Experts of a small language model: 256 experts in each of 12 layers.
Below are experts of layer 2 (counted from 0) of a mixture-of-experts language model. Rows are named router (the router's row for the expert), gate (a neuron's input weights, with its number), up (a neuron's input weights, with its number) and show model dimensions 0-79. Each number is 500 + 25 x the weight over its row's rms, rounded and kept within 0 to 999. Numbers have three digits each.
Before each expert's rows: a language model's description of what the expert responds to. This comes from a sample of Wikipedia text that the model never trained on.

# expert 37
What it handles: Final word-piece suffixes closing nouns or words, such as -ity, -ment, -ation, -rate, -body, as in acquisition, Authority, inception.
router:449510527538519488531492493526519507511471549504505465499482501488542518491480487501473519506556472475499490528508494476539524518482495464457503520499503527526513479439526482441493519491462476511520529509533496543467458489510520499530530508
gate0:513483509525516495526505500526500467485480503450543475486432439526505521496515511487511488518477481478479517482509469526493456511469469545468495495522516528516491473499459504511521529517488489506496528487499495518517508525496511503506461503
up0:512491518488533488519518481566524492506494507490454455449463450477523524484479516525452547517455468503461470479481546527542500490480527485460496498452535506511510523487439544501504474528522494473515502477513479496505493486481501504517464545
gate1:461495476494489477484565501529469522466510505500508519496483546519503523545514536486497503508466498481491485409530499497492500462518473534507546441549519499504484493497463513509483481498472511502507522527476488497517484516501471472486494487
up1:523502501455536475532486472483499520539532521498520534471489529475506487484532516483481473509462498513504472564500477495472466487474486486489461483489524517496516488487490477508489523497507513543529487499519540547462491465493500477519471527
gate2:480537496487491500506467474514456520513496521516534461506540490499521525430474490559496513500534510461498484481486540479501498480495518478546514460472508540506528510509502530498528463513543485525517548483455490504468496476490504517493498438
up2:511526454455494535521473467495470492499499506519543492544560471506553494450485487532528501484525519501513526481499542455489496506505545465533533483488502556487514482489490498500533465531534503531494536480456505516513521472472496515526482475
gate3:453522459516500495506495506468473470453451482481519508509502517520485501505484499464486486488474469475462535481477522487543542500493485468502528514497471499518519519494539505521512501488483522510548506487480529538493547563501456485466517475
up3:469518511521539494509486463481523507499475506484525486477495538538546489471523484491467491508492518481460433492468457489508520543481520470495463497522510513477490513479520520495514530479481511525542523502543510497456532527512469489453528488
gate4:576482487479477530507467493486507475482509472488524460517545485457505533486553494496485483494521516433496533495500495501481508494481542525491522490527473475484486471493514470514525524472447500544516475546523473568499543471521500490490511503
up4:518472496509520523437523511493501519493479491468508467542505500510494475468535476516505504510534543495483515526512476471480472502471550517514476516514510484521470492494509503512474499418463486502488529542494536525541491474533463506517497473
gate5:513492452527476513525472460498445540474486504477530503516484513492531504511537499546454517502553467465523514498526496515525509538470497503476515495478494479534479488498457464506518480496480497456495524500497541491525521505485514522481506522
up5:508486525492476538531524487479478464486527508530482452514510475479492518504465483478487461505457526551505475516546502455470462479513459514522522505506502523519520497530479526500513513500533504544468507525478465513527505483483515454521478485
gate6:499501497535473485527552520538483501529538526510458524503495501466516514503465477494465505481453489483514466506524514522497524495503487479504470492514524512491498522512487518483470472479475513491472467547489486516493454470505516560499520519
up6:539488499505438502479519499501486484515535519497465503495512484473542531499480514472492517473441496477514458522529495505480513497484490516492435499514547495486491521489484542476488513481513501476504497537489499501511491507467507531506507551
gate7:486481495516514478529530518500515500466505451566476534512519446493516502516495503479554505511474499467516522491482467499420477463471490448496532501497488494499510469472561493512472500459503483506493495494471504498491504499481501493521509480
up7:509455480519530480510510528515497495481481461559463505518527410511519530534504495493542500540494507501502527500467502469451478498478504450505523496506487522498493476479550470501496531474499495550512541490490522517496508499478509506518521491
gate8:471486506512494540526500509533528506492489494526458503500462520454490498495511489501497507503538504491496425510470475499506496542497522489552516495521557514485501500436519479481472529490510528465494521486525508526502472500515477463519477532
up8:523497502502503482468479496504505493517484490484496510538528485561469503493475484523551509494464470498481542462525519509503490457528487518480465492491457503506508514558493507541502483506494492535488478500464521469480530478491502521490507432
gate9:507525514494524468518479496483487503504483556506484504510527526465482466542524488477529500472559453501511490500506510498471514541492465508519525537470478549511493470511507479479520501524478465465560476503509511499482519481551475508531486436
up9:478552488472536476487458507474467494529511564487490500514534524490486523513518508471513489490519465492488474490525504474491484491513460496513502485493501544538493439485508500461517482508474459471526505521548509518479518477536471525514515475
gate10:461455537543493476494573468481494512502479520544533515524497485517519515524510520510479561503509482490522504548491494528504497550491518502478485496497527528486544501479514538478511492495485532465477530500538530463498490494507508488454492547
up10:455553536511435440522535499526498490474507497535497445515488506517567495477492481540480512469533491515513498524523480498509498483508555509463478508473453515465534517485477475471518523499488495474487495502495508540516501461499509485485507532
gate11:487502494450493504478489523512501476501499502450477486530481544523492558502540527515504509494488524441474499525495482481486498468528493524450482530535452486510513486508517513505472478491500470515512523515464477472507524500518464480508463501
up11:510498490511511506483495514524472525496491522556488524466528434458510463519471488501488494509493469527497486475500514505468478489507491485529499483464534540477492506521477498518526530461524506491453496492539477489495504500478503531483499488
gate12:481493500526514456495497504477507504521478511467503470539472476470488450469491486504488499493509488476494501508514499508537497487503448468425497512467470540519522464506512485519474515516477491525594473470526545474446484467501496540520510481
up12:473507505541507466502497500485483522507478504480479517528492505499490464476490516486511516525496464473516509505483513470517503493507493480417472512460488542473493510511518503518479471503500483500589522494502505491427492467487496525528494438

# expert 41
What it handles: Consonant pieces inside South Asian names and titles, such as Bh-ug-arbha, K-ann-ur, Devar-aj-an, plus Cl and C in other names.
router:480525479555513531488498514472479508508546504495487492499538515513475476554536468523495522469522499479504518515478524479535491463512470447498504450470473483502518496507548478537513507449515486457526483461520538477491498495471514491513467511
gate0:495491499515549507498496473473483498536529507517490537526495472476471461540489459500486519488482460499504506506491504479509488512460519479521490482453486503522529522547509469477515484468449462492548470468508496485472474503524532442476518531
up0:479484518424525502552503506501495501453473463490517499482451517510543495493513495469504484520482553520484492508519476488442547481504504546497468519522514477482483500460517549486499471474504517476444504521510477517522480535497490517528525494
gate1:500508472550459479481498507530503508500521522520488541514493501512496520520502493520490540539493511462472516471506477494470500498492492477482521494494485445515545435472549475500502534501496498481494490532497596540482500531460565457505486510
up1:488477474549477519508523476460508500493505541556513513516523531505527490501523476521470492542516493526501499518510482496522510489492505471475525521416481502500547489460483505488456495509529454521515469496501537530474512488474501518517489500
gate2:475491516510435507480497455504492535520520515505483469513512487473550508458522493505448526510515456480490492487502471486530478529477503510514482480481541486486485528470521522527455513476485505488481474493533563500525528457506560538525548505
up2:526474512485543476496507533495532490493503521503512498477483510471468504556493488469526505500468479497522481469545548524502504533520543451519517526500473531513485498488524515518534498522493526528471517514436457554505482534493440447532494487
gate3:517532500506470449526464476511515514527495487523466521494503476463526476483526506466480495468509511471485493498532480512466470497509532515510532519511522504481525479468503508515482474523530497497485468481458504530490488532558504485506528490
up3:500494515493502551530494523489547486489504533515504535517545512499509495489528492498500509529497496547471508488451503471520487493494524512534470487473508538513491547532540542480487472483503502513519505520530468500487570536494507500537484516
gate4:498458500538471487530498483497481464540480533508512494480462541520533491496557514490478520511474552508485482521491516497431491477537506526467518475487475512491515501494509510485500477478523467511474489464496515518491510514516471474473584487
up4:526465531472492530503520434510523518486522504509523524467516529489474469514512465497538483525492488499492519496479486519527506530543486545515499495537532498475489478525499467519473479498452531502469496528480511534509503529522480481508530481
gate5:492473521531475487490509511514512507486525496470466509534499464517511525485490499488475517500501521509499508505449559490506497486481487481511476481533498499485530506510492534506483492483490484520534503530500489474551506454489504505523500460
up5:481533447510545540513482502490486493489448470485496515470505524528482548532542537488527510465494491501512521485538520471536465493510447498489489495456516519583475479508524477503500516512554503514542464489505525493490506491489498529505457519
gate6:462488513517483542479480494483504475531526494517524503472486556511539522514520539477478512462465470507482521514518531498479497448521487524476471525484491517508487480544512499497494541519534503488496521502536487475496447542524496461464462466
up6:470524489532505560466481491459468493534525499487511496502525545497519548507564550501485538506473447491495510505495521508476510457520482514502491471531462503497490498498519473488467522531535519494496498534521498492519481545521504469511456477
gate7:477516500490447513494527491487490462540535467488508475518511485461493490501581453476496490518514458527521509514480519527491484519512458506529521501474506518561482486488524499520469481482513541480516473455517513518513439513510499518495476500
up7:521476462407470494517527518467501535515528473474483479515531477495510527514470502509521482519460470514510511504543494556526446491525517504502509471514531541536489556525499544530487482493511501496505510503505521519491475537491460524480495541
gate8:484523467523501545449476534449493524516514475494504500489496477522503499601546512512471494500466518518498514506506525507510506514520465496496511508476450500481501466497527520514474485455508525486535519489475507513474500520505520501495503543
up8:519499521488483483547520469520513502486485496532499478543470503489463518405487485516527491526488477499473497476497446510478491527473528505511480503541523508507513502522486480494511493523473473527473491522509477508540525514471476504468500467
gate9:542504497508523469511469504492501522521521529489510527484485493545517459491514468494502468500521501481485512500523521471485447498527488509497511516509499519514473492524472465477512494518500533518458538477469473522513493498548543490506540519
up9:529570504545495496520529493520507471474463531495508454497469523501517506543479488433488504486503481506496464540464498468525561504495483532494496455505499558513482516469469511443487507536495496488501488490500519511492463476478502506493525518
gate10:509521538476499521526487451484511464526511484464515511516481502485533474501491476479554489550536524487509503488478510526504498524512503511495470501497449493512480538503489540482489503492484523481493521509521503510527541522492510552500498495
up10:485502485495515527486516492534480499508511528535496494505517465471460505519488504501509506455485475491537506485494498509523527522503453463478511446499504483468523501469492482518498492470468484500499459468474535456509530479503527456477454552
gate11:508493503452508442528503482553546500521546477486493546499482490493536435537487546533506475475510491486555526554520467468433510491468486502487481525508498500521497518496525511466509418473504518488479529499478474497507502505461514520538529482
up11:514507494487484489499486460512550457470541503532437478540489480498525508517481506513484477480519535459530526501524520454479525484490498483461446546500503509497497528562539555510516476528494513482491512540505496495526474497518485540492503510
gate12:499522520488471546523458489488504500523490475507519525479454551491536528473475507468481491511484515491503490514523518481473484486530496489480442478500518554468494478531510502480512552543521534438494499509532529503479468516481499501419510501
up12:521540528501491564542494512522501526508485511492504493462469549488513529498466503506551514473503478479505471510507556525446468473567522498495492496508510523491507458508482486502480519532509482477515499520503491492510523520518491526440517480

# expert 47
What it handles: Pieces of accented, Greek or rare names, often in taxonomy and place data, such as Pow-ell, Pow-ys, Puy-de-D-ô-me, ä, č.
router:476485472529523516474494518505521512460520469527498503480510492551482528538480463507518498473557484490451531488504534525497491479508467497507482502512514476524480536488525522503503544507491474475467497446514473451493497506507495474528453500
gate0:506501497501453468488476514520464469436502504493467503519486471488512488496516473534464466504447509545520511476479469527518479479498471465528479533510512537508497503504532454534508508494498451502504464506524513474509462528513485469516532516
up0:487509482462534520523523508469539478499511479492480527500547527496510482525477485505513499426488475505553510514489530501494517496467497522497544500465504504527506499436499527556506500488512544493439484451503509463490474519539520509518474459
gate1:523483498507494519505515458480465498513469508523475540451536480481537518517460522482472497471566476437468512500483538531475539513495492526517505478495484518522511537490486495508508573538513468491502508498492482486474504494541520501509467503
up1:502486528478499532499516491511457450507503508513489526464539515535513488499476559515520529530496501478493524525503531518446523510545476531487506467524471519536519515496444457524502534529508490500490490512452491480491508514513490492563460505
gate2:493505465485467480531532496497531452558498534445507491476537451497504519501473513502484515489487537544516458519502504509472480495494449500551478521555509499522503457491513506473535501506432514506519492526504508511527537474486493496522450447
up2:485465493515519508506513503487558489537511495494483443454508486494552529504492512523456510483474497506551463493503524491504504550486479524484486510518509478467458516539491546543452528467471540517476532524496509485521498505472485523502476507
gate3:476479525435481541485495466508453509503534519524497485419470520495498469520464486528486496541489487521488497496526491527497509508513479499536492483473520470503484561522501498456484507501520508551480456516453467507486513452496494445512499511
up3:530509499542526479511498511487555507478510464512452539546535510515487521477529454510513466511502532475523504532483557486497477498488530536481458480517493533493517455457457491535499458511490487479535573493535509508503533506508523530485493484
gate4:489514485543522517549494483503487544526492501521487499472462495495488461488529506505512435582509515531475538494452490507557525510527452518518520524510485507494503501439530476489504545509507471537451472498525532480492480511515527529499508492
up4:473521503522497470522471516546536529500511507516477481486499489477519504506544515476459494522520512517497538520506495491531536480521464525498547528534491499469488506483475540508460509508507535581499477472485526511493468534524499505497489545
gate5:512514501532485512529506512487531521511502535510520504502429523508507504483535525463516532526538506498497488521499485522463484508509512547498494507506525502488511544517505510492530479556473465488499506518534516532518438552498507553534479488
up5:479515494551549482506467486547515483549465491513537489464506474519502519446521538506487516468454511556495521428524492471488513463491520475482484477520510555485485438512502498500511519551466494485496471527490486492505493527489475467454502471
gate6:530511479488560538480485545504451518500493489483486460489481484459558468473497436498507507493465463498504501500485469550502508471511491490508523484520519476521523561506539525516483523536500513526458460485498512510502523547508481501514492489
up6:506519472531501539520525528475475464524463469466469486508535523490490509502483500540455481536537487513456514499541528488519504483502486471503517486491481480513492477426509467508475502543491530452527473496515499526483522484521536500538522482
gate7:507516508516459512459501502505545531502538506477527486577465465488504498524475519469493512527505493493498471458506518515519480523491456496465539536538502482540512508534476506471476484513499498485517487513462510477495467497502475468537447508
up7:492482505527475469497489532511483527526510456509488504489501487451523464516538473489491478495520467478490487485494558479500508487555508492506498453522486537509499472526493485522436476479500456570503498492504507489517472522470509533482521535
gate8:537507500503481508512458498514466521494505516474438523520486509483533502476458543493514503547550514524508528466550509495490507487447507514534530506572489505466506484475479482501501517468536543505494465511504482479516503479450551473502499518
up8:490518531492531468448493471512512484453505512518531509519468447529486512518515448464493507480477512489524523511472504498467517504506537528479509490502484514524479487514510506541518506528535484519467526512510522502506469494542465468503499549
gate9:491472507461522484531443460557499486499537449510513512509505469460483530513516499465546446445518444528511531531501505508469497532521497510513505492487498521520512524504471492495518518491497505522494477532508500499510470540471453498484503531
up9:492479502465529524493455498519507499522559494457482481486515492503504499478503540518508511475518508525532500512511481527540481522475496486451492565481508460482553490517536478469529516507503499498535526545528527489492502509510492475486501542
gate10:504469474555503549488493496513505511477510494493554489483490466486503518521515529501499506470533547467444486527514545503480503511505482491485475516476560418490472520483530525510486513497519494508487464471470478485498474511502485472493482481
up10:458508495544517539496515485496483521521509493486511504498472491476531513504507496512481498478528525473462505492492540532484539494540450471532477496480558480464434491492533498520439516505474489539512509484545499502499500477536553507489514448
gate11:530541493543473470541515470516479510522489498542475507459534533477501533515517514551532469498530509481481464499503479502502489477496447449514492471479525506544494485514508489536455472487514507465540505492523572512496491482491508531523473470
up11:507501469520504501498513508496475532524512517506504499465478466447497524465487507529467484498495510543548505506525512492506526490510469446485460474478486511484502459543514517513439538481533511503500478495494496494485524494476519515481503499
gate12:490452506491519483493466497507497509485542493474533510464487567480503554491490500471515483469525501469505532518538520522499507493472471497460453492461540523487457497457531519468493499528507541520539459501510530489482527476444503489492518507
up12:509487516492522485462502494492473487482445510493521508490494480497550518511507535502438512492514519495506537479468447513437525475487522537485436507491515531517505533487508523461492495469469509482533481504520468499488507514501504516468497486